Weights of a small mixture-of-experts language model, trained from scratch on English Wikipedia.
Experts: 160 experts in each of 10 layers, 64 SwiGLU neurons an expert, 4 picks a token.
Training: a variant of SOAP for the experts, 359M tokens.
Below are experts of layer 4 (counted from 0) of a mixture-of-experts language model. Rows are named router (the router's row for the expert), gate (a neuron's input weights, with its number), up (a neuron's input weights, with its number) and show model dimensions 0-191. Each number is 500 + 40 x the weight over its row's rms, rounded and kept within 0 to 999. Numbers have three digits each.
After each expert's rows: "mostly gets" lists some tokens that are sent to it at least half of the time. This comes from a sample of Wikipedia text that the model never trained on.

# expert 124
router:442495498510498522546465429483485415425453476519478507541506495465503533583520526500576509466452500451560509448476519477491433540518518472532606507530601534576484531510479444509537401495405537550502496494521450491461572455474526408480544482529445499487464479526507517515473513474473569423509520522459489545481493502538533427454449410473479474555511469488480502482455470493526441449514443471473469474546532527518490480494539465507503535446528388449545502499572573505472498458456490514487565470533498541427456458511503525468468485567473468485523488477465495509520457488410474519
gate0:468511398537558549415523483516531500505541465506519537471441571530444481510484498495505477535487569535421530569440508527503431489498508540519522524537470478491478553496499446417463486497448523486521506478452489484517520494461550524557426518508513552543458476479492536466510494487532568536472537530467457476474444555552590498553525455589508472440586495500516558547523555547474539446510514497477573468556518482460420599552542517440464516506512515421539511437525470537519581441443551498510506557451467424488538482494436558543487501496509508460498542469470490523479531539494547498
up0:542508548408499523563437489522494515471484551535509466526500564526557515459470521452512533487395496452493525446485445510524429503542503488456600503484519504519453504471556422564519510503472437587426466421537487514455485481577505456521462505528500491485523489526536421516528472402509489449549515440503531480434576497466536470447532473407446518552519524509510511546490535553515491470449488484487537568406456511547541505533514503555550510501445493515515536512456522511491543493441451548483431488487499469467476609471491544484514493543461434489561475506534501468489493509509581490
mostly gets: " Animalia", " Family:", " Binomial", " Clade:", "|---|---|---|---|---|---|", " Arth"

# expert 94
router:481529511459490459554503512465563505479521413529495489462515458484379514489514584505434447520493574499584566472450495499474490509512466459507508528521543524502460469578460462504528507514456531527473522503499475536492541476480550478450486484540417534504538505496487510515568455539519455427530533474537397462503535491558497452534467447509527514575537502585440440482463530530577456540490560515568431490433546487515452468497503549536467572461546441444476417496471563442487466483473542519453523484554494531462464466464558493485494541521534549462531569573544502509453488516531501479
gate0:498498523578493465556431527474454493500455502493448485524528526459478421439510537420558524542519519520488540501447541478534518494517530556542517489460471504532447476497427481417490541585489441489451513523561446497498438501515522473508454572467581534565559589532483466451474492527482550507540455476517499545426517499468453469515495480468495508484458495453567507510427587505524440460512516538533484495464524498511464550445466498470479618496429445461465590449488548441507473522537495468519526482547489496441499519574509484561483511503552575442458499446475487465491562465453451500
up0:533498455546506483581460490574436475511454382493442589586535527412495475510555514564463468511531514464515497481565434579538442576488528479473517588477522465497552567497500467524488465568555477551517580466466554516526561448516478431532486497503569460452477522424458498554436536529527448522480520495511486506555520473499515516517489474493457555502465566565495444446434505528529555500555501559557482492486504461527532555444478555530497542510541479525522495526502534490570526552455455509520477529494501541512534508519487468491510466557543538515451506521457468524445523502440467517
mostly gets: " poss", " brother", " son", " father", " sister", " wife"

# expert 102
router:520440512582475461581534538494538525464511505480512538459535514444562477474468521485524542554443453564408537452555395506491460568480463523531480527500455550545519499518531526525512525447482510457516504477529424520535529501484505481472441580511522478475540514498435540464502502516557494474510515514534481511423448531554469465580429572514410527477537506491468475515528467496522459611454559523394507509485526543522533541455498512544465525478546489486493464515525472466536498435465560519507567507493428539470549526448458508490489560503396478555457446533493533522466492533514548557
gate0:502488620507551540587586465499513524524541512479440447578478510506517498449514545506534503511478552506545502513469468495546432469496482597477488506508527411500505577481541463507455503494505473505516552504449509481410428536496497468492555533410440467431508509488492539510547512535533490517471394560474470552580458487493534451517505518509445514515547550496557502476550518459551517494550445514520462462566516609480440533440495523526544514441455477547520492526509508538549442412550442564475460540556491543468494518550472526487474503541520553492508436501498546514500529482503502492
up0:443583482442576531452486536516480483475510460441443523526554507551594569566500484461514404552564543532499472568464516517458537534542437504527485430562530501445442501551507477483517505535551528406463481557518572466511554466483483505513499435539467550545523537483447493520506425511522498522547498505465500452494566510509519489508545541471503522445483529498476488437487475434485475509479494505551511526511516533512522545490489507442437496575467529543403513538456491630523546492441552472504451558483502539484512514465551512521493408470473494553494490481562546476501516572502510455
mostly gets: " by", " by:", " with", " using", " via", " without"

# expert 17
router:510386437528474436510442493488480558476460513500483494479526471449530493526555459498538478424424495483475506540429447533542497488524461516584553555461482490509551506437504459447496485488440485466474511496532474594529430522486506591521567491460490505505528480482469490430422492510513461467445510550479447464495465512558524558493558552469500565553492516536471547476540464486502469426463499518444505533486527501490475457488486448481443570543506493474491536508533434497480405516521543546522512590485458520472441489468439531547485494506422456543408441574445523464498505520446537471
gate0:501472454518588428490486517534468537494577447516557513502474485545508498487512518497505411544536517496445522463475493504491499462473421466523469474526626520500597548587485497481530531573545485527541468501504458487486470593504476548527433452447544557510472475518486478504427486512546500556531545527461500473449497476442517520516473529571483553460481526497482458444455516536490427459530467446512488505494517482477535531412483521514439482548475465505532493509542505578489619483484460497468485451478437457527511476514526481550508573472508427556447498462499543517532465493629523525
up0:599614453465570478464489530529460511548501451478491472461492479508489486533559541528534522476477546567561490506472509453459535475532531502499443506494506494539502445504397491473522551610495519444491482476474471464573516519420478530541479528539447554439493508562491477516504582457549497557561531494506515440455477519432461466521494506519480487518553480443485562527534473431482479519445521514535466534464492505499585441512476543504455469520443515484501556500428494468452503543553488460629507515556510512527534487460504561515536544448428557486489541514524449564481494430509518528
mostly gets: " in", " of", " within", " among", " on", " throughout"

# expert 15
router:417473528552508435521502446509583474433510524538471461528539488450499495535487462491472435530508488535476495554495557457532454506465534524565541482554527469495510447503540524499576540436487421542434534422611513445481491517445434476471496530544476485476581477538485496498583516517507539449498602484532470454547514540524509459471486474515505481453474503524476469435523507503544477495420520557431573467464540485502458488478437484507507536493505467419545478498462550563480555433518531464526586524525527524493509445470453465556429508458542541537468475459483538488417501529495490546
gate0:462528533549480428449591493499542438526490495540432441501469472485421436535545546435483481516513552500431493478497610446535527476538522532541535556530507432457507443489465447543506578422436427523545527517456505454471578492540501429504498416490465475544530540470516505491527435515520495477473541514512448460503496459473531481506451532509477485518542496516501544471449577470449527543460442511562519521488508501431470489506444503527451551565509491500488498445502501459484484491520552469565487560483399520550491511519541443545441556409518508479488511472485502531491497468416472459
up0:494494544502552499516456525482428525475514450456514517505524523515557508585440530494530550459498586428559509485466465513490436504519426538441515449433505544524498590534602502506486432522441527527538495456461509471502474543510478556580501598535525473504516428458503523435528550463512518466466489504496523552504524530487548556478527482512493484504554494437519494459484487477539492500506559568551476523473451538511570563471525509501493550469601497509429493581495504508542521514523448540528544490425503581492493527548457552561453547471522446404458544493524484560466520445535507508
mostly gets: "ant", " married", " guest", "rant", "iminal", " co"

# expert 86
router:483506510515453441521491591450473504541616458501472558542541467535553517544518577550481532510525393479517583475506506516541460454491533454533507521552558501409508533471482517494531558481502440444424520445513491494526504604411439502496523516539532499548513502571472474495498539523549555517521475573519477475505484546525490438565467496537480496540532489458439468440447506486459492429493547424499481505557521509563482457485532533525511488490550542487509535521515511494424522453463536501515547442504516566441496498446472515545508473511568464476467518414447532487486511543552495575
gate0:467568470496460464496566501449469500603533527534535494493466490479507522490546562595533500530491461508483597587520538563460521474587487532473533509458496513438586500539492491466532493477518475469536544468585485461484478516493516440534544474482511501454530512488503562456504521453478471527483531469483515528426548469539554557501486493503471471487564444478513470467508515474440498466456533463481505484543419524581522542536506496556507518489554457461519548577589511440537565539488469449509477453487502429457620511618510488482493442484530521477530513477434485467526457483459454523
up0:564533574589480457514553451477498488473452450482489455491440447450488536483517447439512472525602485469528452453414546594517532554517406500514490505494484498521455499485594530477589448509494499554576519541551506523457462461500504474494484484504496517522470471556488559568443447523484503457444429479508481486505519443463483514458481469488466502453516508551503437556507540554575462487501457532474550564473535535544508487527441532496479447467496522460548513516463537530532505541508507567477528564537522496500508465443554548559543578512549530437451458467513491480574519499531568526
mostly gets: " \"", " said", "ict", " announced", " \"I", " reported"

# expert 56
router:511463530514516485486477562481480452457517477539494483472538518462530476528548430522547528479460528436540512530539519483461509421511504537537551559517574473506392566535471486545488463510533496527450475542505524563436503562489484562450451435510525548505505483536481459567546469543496471534559481428559558520509490544508550571602502454480459500551481527471529495493587523558492499494445451480471484512554482482545420543497539451489475518443523499500522455406444526577499553533535531564573547544476508507447574513458576514531517570472449446546468516477542491492483467471496524467
gate0:558537563502490570476519494519508514502454477508484491435451570539495508484526483507475480506444499564485494513478439496528481534402542441503525553548473462499466503550514476461446510501550587475489513544511431468508559445546539465506507494505507547554567482466465502509573496417445476473604485492448440529516513544442489457511543523530523470458519525524499490442516525487602561518559530488571543463432492419532590479491473477531530463482475442497503578508549503501450521499483426489546426436515500546504442513536587522489445484516489471565500548438522524477505557508531515418
up0:513546486470529561512480532542446468600555530517529566475515516499455462520582503530502514517534491519459517480469512470535524490466392518567494580470439469491498552540481532514519496511521518433495539557461599524471542491479448565570532498509542546534509454586480529523567509536609592499471485530513480435467488469515505485484556509458495479526510500464532478521505509531459537552485516505500622468567541398495450493531469517449549513504452491491499569529483482412565508504493511479539505512535506536500487463559526557502440480472529447427458531509485509567451472572528479481
mostly gets: " |", "–1;", "–0;", " 14;"

# expert 27
router:553518501541480509478556551506529530461544533518472544488579489573561496561454471464497524575496475587527485455446576501451469499510487480485533488458529493481465444482479503568552475420505487506476405436601481508526552524475486480470465522546482536519497516430526437567509475558559532484514591510515485490470502529465496562512476504479479543570484467538495437546496474509518472444458436491481544436448535480527551442542474463467441543572525524487540505577494487475531529439513573506424549440488506569431476494418482515514451412507514480524530524498518482521458457528486534455
gate0:484454469425447466459507460533450488476515560577431536477519520513520579451462518428529472532481373517526579488485491516471485458519492505507541504504420477473509488457464478492542562452442507473526423461491458531540510569497433548518487511547477503449486454462419500495525484562530429510476390531501475481463535425513479480470511476577442564505483494514584493459489486469472506519504428470459472510491526505487496468495447495474532436494534476583463535436515554487546482489507519559418423531547470528426482463490509493448458496549535500514439579523465538486536489484451523487
up0:469495490492490448512495539498563534445519495428488541507494482511399508448536515464436525509438469447490479520506529471549508427489472611492491524415455520499543514487601495537507533483594464491500422517504516475500550512456536466520417415452461418554507487490595521505428518504575516443505503540487506510487561423476451504541478573454455534510488545540505473514454500557528574513505488543548550496408502463494508550517530446556474487484549555508503476529472564456522508534466567546534513563472418539503494478521466524507457459532499523474535505576507486461522511512467466460
mostly gets: " able", "iamond", "forman", " Dan", " extra", "ivate"

# expert 59
router:489502464481468446536466500465514489535534491518503553472515444435498399552556511485505490538519484484468549571472403454491475550557472521521500532508434490521524478478457535541516480477608392541474485471556537508563446513474502529522571499557501525546524447524507512446546526489530498540543526485518478505458489519420503482418427488538505555464501453546477436484493495482498474493461473443471518538582508450576441508469513505493461502490517510498511502531528453455455547632450543568466532562550515530476431452496478552492604511564524526483420470510468488478453517496463509525
gate0:496518486475574437497527456497540443504508432483514521498466517515471473471567468558505495533485445592495512553539461523501547567527537492519461567518431500527472481487535529486456555439556462502511507520462495444523517470563430572421473480477506467511581441480547561499542575436608508570490455483531560511491493484490481441558479433494501507425496589499458455520544550480481524436477497502499501535505495464440503464476456534508504549560533472463438511541548419445459560508498507469498509491455536436555466507464529459454534477556494488488503523447464545423508449484499462418
up0:462449419479499470497520497489481545506483502540475607482411459501488446579472484516411447497456423497526472533586477491516525512534514433546514509409465450477458563514475435458455513488472547493474467484464489441488531519432473572420507516465422520541523560471485531523484434515471539441422498543473538527462507548449475478458582494490471506486541483501533509512542527421566426532532475473463507511542455542486486481457498459454526481521530478507458562481528557480548453531586492520432473569487546447491486470457499555465469555549546474498490525462521530461559487544523482504
mostly gets: " took", " began", " announced", " led", " wrote", " established"

# expert 104
router:477390440526467496533435540464495499476451491480495544467503480487511527488548457497578453487440500476449492562490479512553478479505467510570543522459512477508559474538491506488520536466456506458502535568562456551568437518491488545482582511533488549551515463520443502442465551452492477447506516538511480463482460495514571486499578515527528523521483500525441539472497460464507544459427455548468510571505484480451453463486506473480493516508485527464476586505546479409511378510494513552536507592532452479466452463512426558535538505505414447536454504570450493424485473569455530444
gate0:505509479497548478459512477491605507500487475497490503469518468404421534503465467468475486356502442527444450509483510483498454481452419499506504550409483470521559474470510506545554532504527456476472513533495502462486454436501489457523533517486446520514520487470493452432530552484459502529476465486506418507489477568576567472504518493511444477426577567435511559515539469445435384458560430524423490484531470533486506524481507510540544550504512498593525442410549522516526490526528546516532498552468479476503478493512544525491510485515469488532563544441583504519479506445508487489
up0:459503515572463428461453531404435457433522430501578511491549501604498506454497528511559458563505496486487599492537476579498493512401531472466520470494412451496546490469476489512471544495590467527510505518499433533565536458525484510484434471535500592524489488457475483471547497544507413491579501438517499481486456534488573538487544511491473489537475550484464531402544526488518534495506489503552512484500474585530501517520477406475470521502478504578485494458538459519480429526503448499498491449412516568538543529513531478503493506463488506497462529540489464523466528549453505467
mostly gets: " during", " between", " at", " During", "During", " of"

# expert 151
router:493511422450467433543500413563487541491461474543464471506523453520520582412489527494568471413474502465544500495464609439486485501536533542517496460545570453595501570449522521572563450456482513526459539420478499480477528500477425473466485522513543444477508515533470499543509478508543521534435566500504477526486450518449506506474453461471531528528514477505479480454524412530571473545476477507505502445430503510551462462473593447464482573490489496515557488520483509443457498441477511571574478475533496473499451458493535515507506468536495502529468539452551529555457487420479459522
gate0:489554491491437562467471417450448486484550490569526459494502484499514591445520562526467456514561557539560525547412533534528526509464517481507405552530522534475528534473520506511493483525529429529522519495534536508479531494459486501500485492475526451497485537505536519484449477473486507509486492538501451505497521436509485524479482579466546529501563532513541536409518481538526495539475460553496493495515469510565526491516488462460529546483463522569617466506503469582491532510510478406553480511570527426521496466579506463532624529586487448556441571524481465520513537432430479558
up0:542498498520454483525519438512569499476436495548498477526549454521481519545543403477523418546543493522522445543569541477498508475455458421512477492459492503490490520483568466465518490538521474514546522520483522558496488534572501505478535546498548527541638490473548493532504497482533524421544557440469533496502560490514497458494495530489476446451515514523455444493464510512490528528531473385586540436427539405491587434471496564499494492541478497495488500479476502554515459557530531458509536549437483522521432459525514483434455462507466508441462473533524487454485478434494595435
mostly gets: " Lemmon", "iverpool", "ieutenant", "/a", "uke", " Stan"

# expert 123
router:591571571486430524540486444512555522453451546519456503488504524523534461564517563469519440503503437419411551488447502518453455516493499559490538445436547555487537494463424454525460483489445414535488548536559514518562514510452544508505504517550510561494501474494498480529455460490516530491544509501520492510449483520532491524480447567467578561515425515545453511496440516563455524483518559449507428559501545473520539485469501411512487494533523498517490436523519566474532466489464513501579530506549528483514444441454468535487445417517555428552487543494451556488517522534519533502
gate0:529452493463540481525486544474534456615549483555514525513437547457476441528565503546550545494470480437522512500443487496508503526570497544473550592438501493492455515524419429547538490486541490508527458533531460560498520484525490525550579512471562542528469465533528570503434494438524497524594552488485538462514445505445439555506490609528481503511476470541545478486516514565495468499514493486526436537446522492549472500471458525498551536498432543545498464508477547459435424489617480514469433508606530493449456493474501465524456500450508486510516473560468500517509518464450485511
up0:554521444470510559497520513552481518483425528493482482420522472510533512421462532555511487526511473513442499434545490523502464529560529542600568507444648515483500588551493460484411473509479404483491548490494527503501500447593480416455471429510482483505485491502522520481505495460500450443566462492443453531489496528477489477444516493533472502464523471559475506504525439500547439554573555472526479563461503522524483529548526519485565471489468575490519502493545497440535486508472487510558461545534428535509569478468510559540516485567495556432475458473511498452502499499551464447
mostly gets: " km", " more", "′", " new", " m", " different"

# expert 95
router:493512477540498487534435521554514536483537489482468516473538444457519407518465477578453581506419506529497414455496471504461512482512479489457418504507442510493419504483486585498531559505472484517471541483473511515526499488489464474456462548507537432532504460547442443536521517465490549529487517569525455510458448491431482476495527483457496567573561474574486477531586448542498459490458509501419539512516546508516496443457526506473521498483521441504530481519489512424462545529596490416487518507493508513456587447489559546507447535466463555494571418461478537567549480498525462416
gate0:543516494525533512565522442502463478465479509385483533484496449476370529506367475475551490535486427498514549533512475490471507542564483440513514476516465514535459486498468464484477516476450473522505457463490520475495454483558465530567500536578455488454489472496483566473483469492506441472493506484493591490498479533472523535514522513526537434478511539601506518526500467537521465430451458516429475553453600516514553446525488598503513490509509507522427504506435504482604493528483479500519489485482584411466497534523466531544482576506535441442490514531540568458451490532508540509
up0:481458520480520512500459492523465506458464490559428481517528455522608489535513510554546491458441489522467502506560517525481523469494478446476528491508599543471476532461444445509526585490496467502604482494562478478485478451510512523507530469515484455485485517498500500511516434462519427550507491500546520558518454587531508504532529487482507476471511552538454507515510489501559490454446526518504567473484532515438509448503486452482615512442539417546459431510505471514611567498505443462488555587545559492538564492537456593517507459416478544485498507511517394519524445491490514424
mostly gets: " TV", " America", " Australia", " Zealand", " Affairs", " Entertainment"

# expert 50
router:574530506512496470577479506552551563474546452555455499445543469466561461480476489549514539540486560511497483434445573459405516428480491495437540445552536569469524520546495505547540538523524557539439566472424477485558491542490411464468513505501467465468521426486461502561448526584514529484523531524527502507415507543540491497506482547549458550492519461540470457451527473556559516474457469505461490542456530511505549463474497457508460513461531450464530495543487545478478518439459517441567499515509553540452568462441503531413463496492503481577524513454475523513443460557511470529
gate0:554487511559472482484456439582528511524513467496467489496522542591443501463533593530463492537481547492391549524553590496478548508498508487542507511438517485504487453478453441448463530527479508550506488513491523483493475582557462532546508497506508505473481497493550534546438473536522515503502486528490537482519512487451436505536510565562570527563491494422455480485536438506476502449512532417427518537515515518487581497551500543501518402477494504568428499539461492541614625494490511437549459507510480497509475556458520520450475498436500460531506527516542514471412470538501467455
up0:528580443559529490522574477430488485488485573534504547479506405473522474511487504504535512481464520498511569468529423450523499473496527512557464384598488486540533520474435454516473500555440572496412512525484576489516473477533474458515502452483468453472500548472454514397517519526493542575456500547471461468537501487500430456552492537508542492426553493496483510501519536480494381567521502484480514540498428562502494454506520455443444524458511472543506491463480504470462414484432496470516527483501525529410445485545532472471540540559461494520501488473507470462554544541447490491
mostly gets: " state", " party", " Federal", " £", " vice", " self"

# expert 65
router:566478448510463506535493428561513515471560461498485513494533446529485414517441472528531541498480556561469540481481459425530464486568551473511493461530528433531493490519517569535497466504534557508468503493523474480490523451493457462485511546449472591577544468458470496529573585504506514524539559461492547543520496535489465504492489528505509537552475569479538470479480450571513478490401550516470550425420548547498531520494521501558520480445575504519502449526504564457472496483460470540467545485551562512440490523486469554489524515546594517444482532454508546556603451585476457503
gate0:519438521462535467546503540440512560552486505531374446499613543468543476514464523519472497509486506544489452445491484516521464480529510499515495477507469460504557512492494521526476459530503522489481556470513553451575537539540557542480542443526510594482521552505569529474482563475513515496508445507519554499502534606518484488464524441584497490493488537457528467507451490465486467486473434497505564421545526498494495571482461469484512494445516466557494428429474484518467522530488395590478479455543492499559548554451457550510437473535478491469473523604520505553519492595506457476
up0:507491543455467485483527508498487506528509550494495450545506520487425468450525599448506497425507551475459461509443418535520469481440557525526479497566459538455464490536485492433518452538466489453525545591507507466513487504515521480464536504516544541463460534463575493540578584527614487491506502439574519563477468396584511473463496519506501516406505515474464423512490533521516541424522417503537526477512491510593561493501511549508488505451455482420497458478522493554519540508474473456542531504454541516473444503538441540571543484572478475490478548485502430476496538489511526487
mostly gets: "uk", " Ka", " Ta", "uki", " Hong", " Tai"

# expert 152
router:557551487487484485479499483461494478443485499439517496474489554461500472531539425553418487454580512532552553562457472536523511547569481478504551475500489526489551434445486466541530506533569492550472493529575487421515470578523518549463494573537525540534517521517510523531541551493495552511528484547556506540420514568382461541439514514529497527473517488435444449491418507478514515517490500475499559539501482458532450479515480510499491447479503502468538516552505533470491551609459566583536477510516566590469493457462445588452502488485576520474524506473435474497490509514466519436
gate0:532494542501583491527471483524469481514552517468499478408512434474511474510500464537451490530476487593478401481552453492492442497496521471594518495471553550522428563535514483536460458469475460473484471534473528521478537495548489458508506504509423465562490536520440493404464502454493508449535450545545494531479523560494457523437489567540465495452498505469415537509480455482495512453461474539503488468478438540552486533472448488520560520523495500449507503470558482493547549472496447511469451516625426476561499411549448531530510470533549466580519436428475515513514488422476463452
up0:537487450579587532515514535477518439536513572510459503469492485513507453456552536520499537458469453554439480510467452486538429455487490498504484542529471464542464507457511488508500434528524444492464448563538518466501474495565550500532468483493509552509498410510479565489584487528529503470490514421484538519508478529437561454438472527538439545499512535504533516493461444501472486487515471537477470534543475486523449432554525538507550544405528528500495422462514475459533538474423505513422584507408464460494532489460526542429514414482560517505509429420531566487546570464449464530
mostly gets: " died", " held", " began", " moved", " went", " took"

# expert 32
router:487493465494553536585460543476505556529543480460502537481541490445463402486482506450414528432506456458492564481513488518480489502517463547447528513538530519436509464524587513503535539558575454503486510470453471405539398531477494508456495532520486470461545471482485507505476472557490432457544495479508456480475507486564484505490444517541544487467553393557403477456511552506514476519572548474456528472509466537501520462448497527501478545504531439526517450543499509539444430504512573454493527475554500474532575495473535509567429568474496558535505551448479521512486475496590434469
gate0:479477510584521465512483462442495506517491474561514494426462495519513382484458522502476472510510470511534503499475547463543552493436480438511446433510508528507525487539515559596460531489506546489520456493518508458570500456524576505465460603440526544510547563507497438576457489432438492433488510485479514404550499513491425419522560499562420510479557459491433500482457528542475482544479517481542449504520520556508508512469473528457391566512464439459492497548505510522480546495487452554477419553502444464561453527488485512508503492489478473522521514480462442433500532512511462446
up0:469514526467521489458532504529562479522554554554484477483479521443434516516528513493483457534485514450474438449465538416478523533594516465535565470452480459447534514556517528506533425520462496449536557484463523528468434521502524484499536468460452561474456469518527474491511475445450500518517492578426388430548452525515528462528495574423507518496561485501599473483495486598529604554489444496468476536530500418510516476508530498498512506505546488459563566551458541487433489499542460496540551573481504504539482536538523458504508429441430502476460469481539504445519457512478538511
mostly gets: " player", " government", " politician", " President", " Minister", " coach"

# expert 33
router:524495520509461520551518512523548468445535451487511507436481408457507510503476471533528502518496627493499552536533547476424490536568556412517471445534456507528510525481521480513528477562481519523448498443495477568459551477461536455476492544489477518538568481547491432518512548523560537542504537411499510470480501512512488387535512439489478502588474450421519453466427474517513492552451488496492450526490519522566544468449487504535497573419554452455509445518512520430477422472500563533526527446450515482421474458539519521488474478478543514487537526518506426533541461483423470479
gate0:527347450481486484450601437525514467495500464472516477515479456493521516536522507470480530479484573517555470554519528516511488458637452531529498504480510468504539488439547496445472502450490471523523507490491505492465542466448457534532426491448509551444577503530499462462498509511489571466473492534548536409578510506459436499503399489559559498522448533482473511470480504494528465481516487539507424500474483526480474531546475515455499560527525487473490443428477510480469464491468513564462382460483446509463437482509486479583508445517501554418534544533490482507543504464481469432
up0:474486438527485513583477453507457469501471492498546518458504515605518455433511506432539556505450522436458472550455556471518466477482474608466488495492493513535491510505408551553477511578417519492488444504491469574545536489534520492563546499471525602560542539478515528497517568514504416514430484406497511520559536471510478409560523531511483533461490474497449555493562516516508441504512439508467539441527584454512517484491455460502540516473490477601464498508493491502449528500467504442477524515495516497516508490521468511583496586502470508579557526489459498433498517470443487515
mostly gets: " Maria", " da", " Diego", "ń", " Chevrolet", " ARG"

# expert 156
router:497516530442476574511447472456488535508487482547503531475586486455519403486470504429515519469518542463604554445451483441541479429525566458538506490563556490516500400477526474555498447467478527530515485459500478486526487512497427508497547532539434526460507433459524494543524525562541518460537531494506488536478465477502453515585421459519561548422406497549450442422435574514549451498561512475504516469588529490525541481509531483526534496455478452420503480496512481490514510491488526503499509468482497567491483454511484505505514537508531530540428602464478527535544450469545456508
gate0:550520486486462497487482411448497502430490458489576418470621521476572546492493534483542515564439532473515506549485521500514488532484542554460439560495471572490569548454486569507537513487469522505467415509517532509522531517482430446513467479417463530528577499447501518543520517609562500567477522523570585461426516548500477550505478453473553498457423472514474540515477456482525488489487497532406578555540499482480469483504487492465535445536521492447496463463413477521456495538513466497495492517519494520545484506531514501486551441480556519454458480457543444465545527471530516471
up0:493508520482534534496486529432560571577479478497483520406548419438453466571518460486534486494485452422463489452461487439485548514461530490525475445427450528448476497548487559524490469525498489465487492498584471514496486492521488519539462541496563494453555477528499458522553515574456399515541488527488468561568449468519475584463551461534460473438547580487499500380489507532454526526470514549543506515466490505522531538422530492442482435506471452494499472491477483477472410498487498452462423465512466503482501498470463483446516509493444480502532489478496481509532514520591540613
mostly gets: " process", " place", " medal", " function", " plan", " employ"

# expert 75
router:519528485530493510473458458537509525428472467539454555426503487556517480543505444482401510492554516470500514466516485461526479441469539459508485516498453540496542505504481493488528511542466517454463537531556537461529529437443554571501481502496443449499524514516473520505523461587468539561540498512524540545492539523505451531495523473478486492453542431483578461452481472515562443522448522455609435516493537525575426517457509537520482552475559536570456504467501506588588474565457552479444482463562572546520436551516473532565448471493501431523471476447526515560460457457558467536
gate0:521457576464487452585445436440484473419471521473496474484502533493507530526476440500495579523536511500539508435489496440456564494444538418500509512536555494580565505545507553516439465492530527518505523437421520457479482496520476505516465491502515478539508489489481489531535488449517438497520451505500524432582481507466544457505505474408483442532521468488432548595568529524504441481470464492491570498547468522547507494506561542441540563542512503575521416541550475471424495475507494527470445555514455517512542441478449473515539482573458558466510515505507546511571524461452556571
up0:473507458449562489471598527558461522522568525502542497508477424566543556476510477484462477457480515503483530452515604500529498451459484524571514463451560492442546517527547497527510504491496501426510502472502503479522450485545494468532508444432497527489549512522477569470560581498539504454472558482551427485546520526517464515504494522485542537481481534521544559477434482550548461503523543522396467535512465394470563552533544566460452526505523503520526540532561543521512491512499550641471466454554472449474471477495515587479506546527523515487584533489490465541546530489451503516
mostly gets: " 0", " 3", " 39", " 2", " 37", " 4"

# expert 69
router:487533486520439498499498436541521585481526511507478474458470485440464583485473511498545592481539538520580516448498478420445514519516505483540423494526572486508523489507545434533532508515489542526446531425543482579507517459487467495512466523478443558567525485473514471501541508538554505438444526449511547580588475476498466448441495481520500496545466494555602458507488455542467517494453421555490525491453534502557485502475525471519508553469525452497552490535507549515469421435496512534581468487466513533486460471463530575574511524529563515571534544443579501523484489455432472527
gate0:495565488448492496411449532626526511458575514520520486479447504453559536534515450533510510546521489517432468499507560556536481531442483473545461475478551497495561541482435538430582443467471473466465437556520540495574501503518461517560495527493499531434497493528522551491473486527550521462497463514559567504568545512484465444512514495494499497518553455450499490479532530468519513413503517540496484492490535464503493493544515426599509563497590516526496481468504549481543530585517393536529411461488464513505462562468511516561520476498521535539513421464483520571461538523510469551
up0:473486478455544485475512533435449479484442493404530492497442520490465493549494486566571481553418437424549477549478449479576494392530446512413535475455525524475453583476483474528537511477531550439483490558473492477447492584495455462475449428541502512533488443460438483579488520553501451500505501522449489514523506481500457460472437546521549491437499464498453497489465470532446601516469466441473539530492462534489478421477514473435470429520465581548528491524550531544498487440498482433531448515512498531476481518514412538488507512558520457477485498541512521517487504505436496483
mostly gets: "alleng", "alk", "incess", " Kon", " Sum", " Kam"

# expert 148
router:539411501510487522485458497484529485505457515449499503460519502507505467497527445514537428490452516511523478543491469567501536510509440502552545584404475476493564499490536448476555530458456504522486521427506435523498503539492533608502545490538540468530531484514521516504400561431501472490519497532482515496443475455478479528468530613498464550471517484545473524498506490410453479426462467543503560563514518502501544485534471482534440487475505454484536521497548446452487526553466525566513541526465421571522455487520410526596505546524432440519489465574440487451484512540430578497
gate0:495549574541537500512445537532519422517501547539536517498512551508480433497502539503509539533528476437483514406465515448518494424476538533451503547503504522541559584429458360543511488471538511565525468513513560545554508523504463476538418471504504502531490449464503506463499434544534465536460588505457480558524464542421518474523504495466538452505534457422511471482521560465506552466445533540510487527470520492480623502542535448510459462493537464514465473501497493496441534468517431524491496479509526541418595516440489491470472520441601506498555506475479507470499474504458541500
up0:494545517537531611410478411490541474525453459491536477521520460566543495540500485491548478505429462498523471483486531492529551513506527488495519400545482411565519526490529446410505523502513489480466537581494585499580510456514459452494507526414478494516496455466459473510453475526496501481479470533454478487529522556482482527496485504516535569450509462543511536591542509498477477481484503529518428502507520480553524492571414456395473473521494453505549563545468512501485571520557467504498476504493492505458456524464580407482542510548485463525583442502457574528523507536477522570
mostly gets: " for", " throughout", " despite", " with", " during", " against"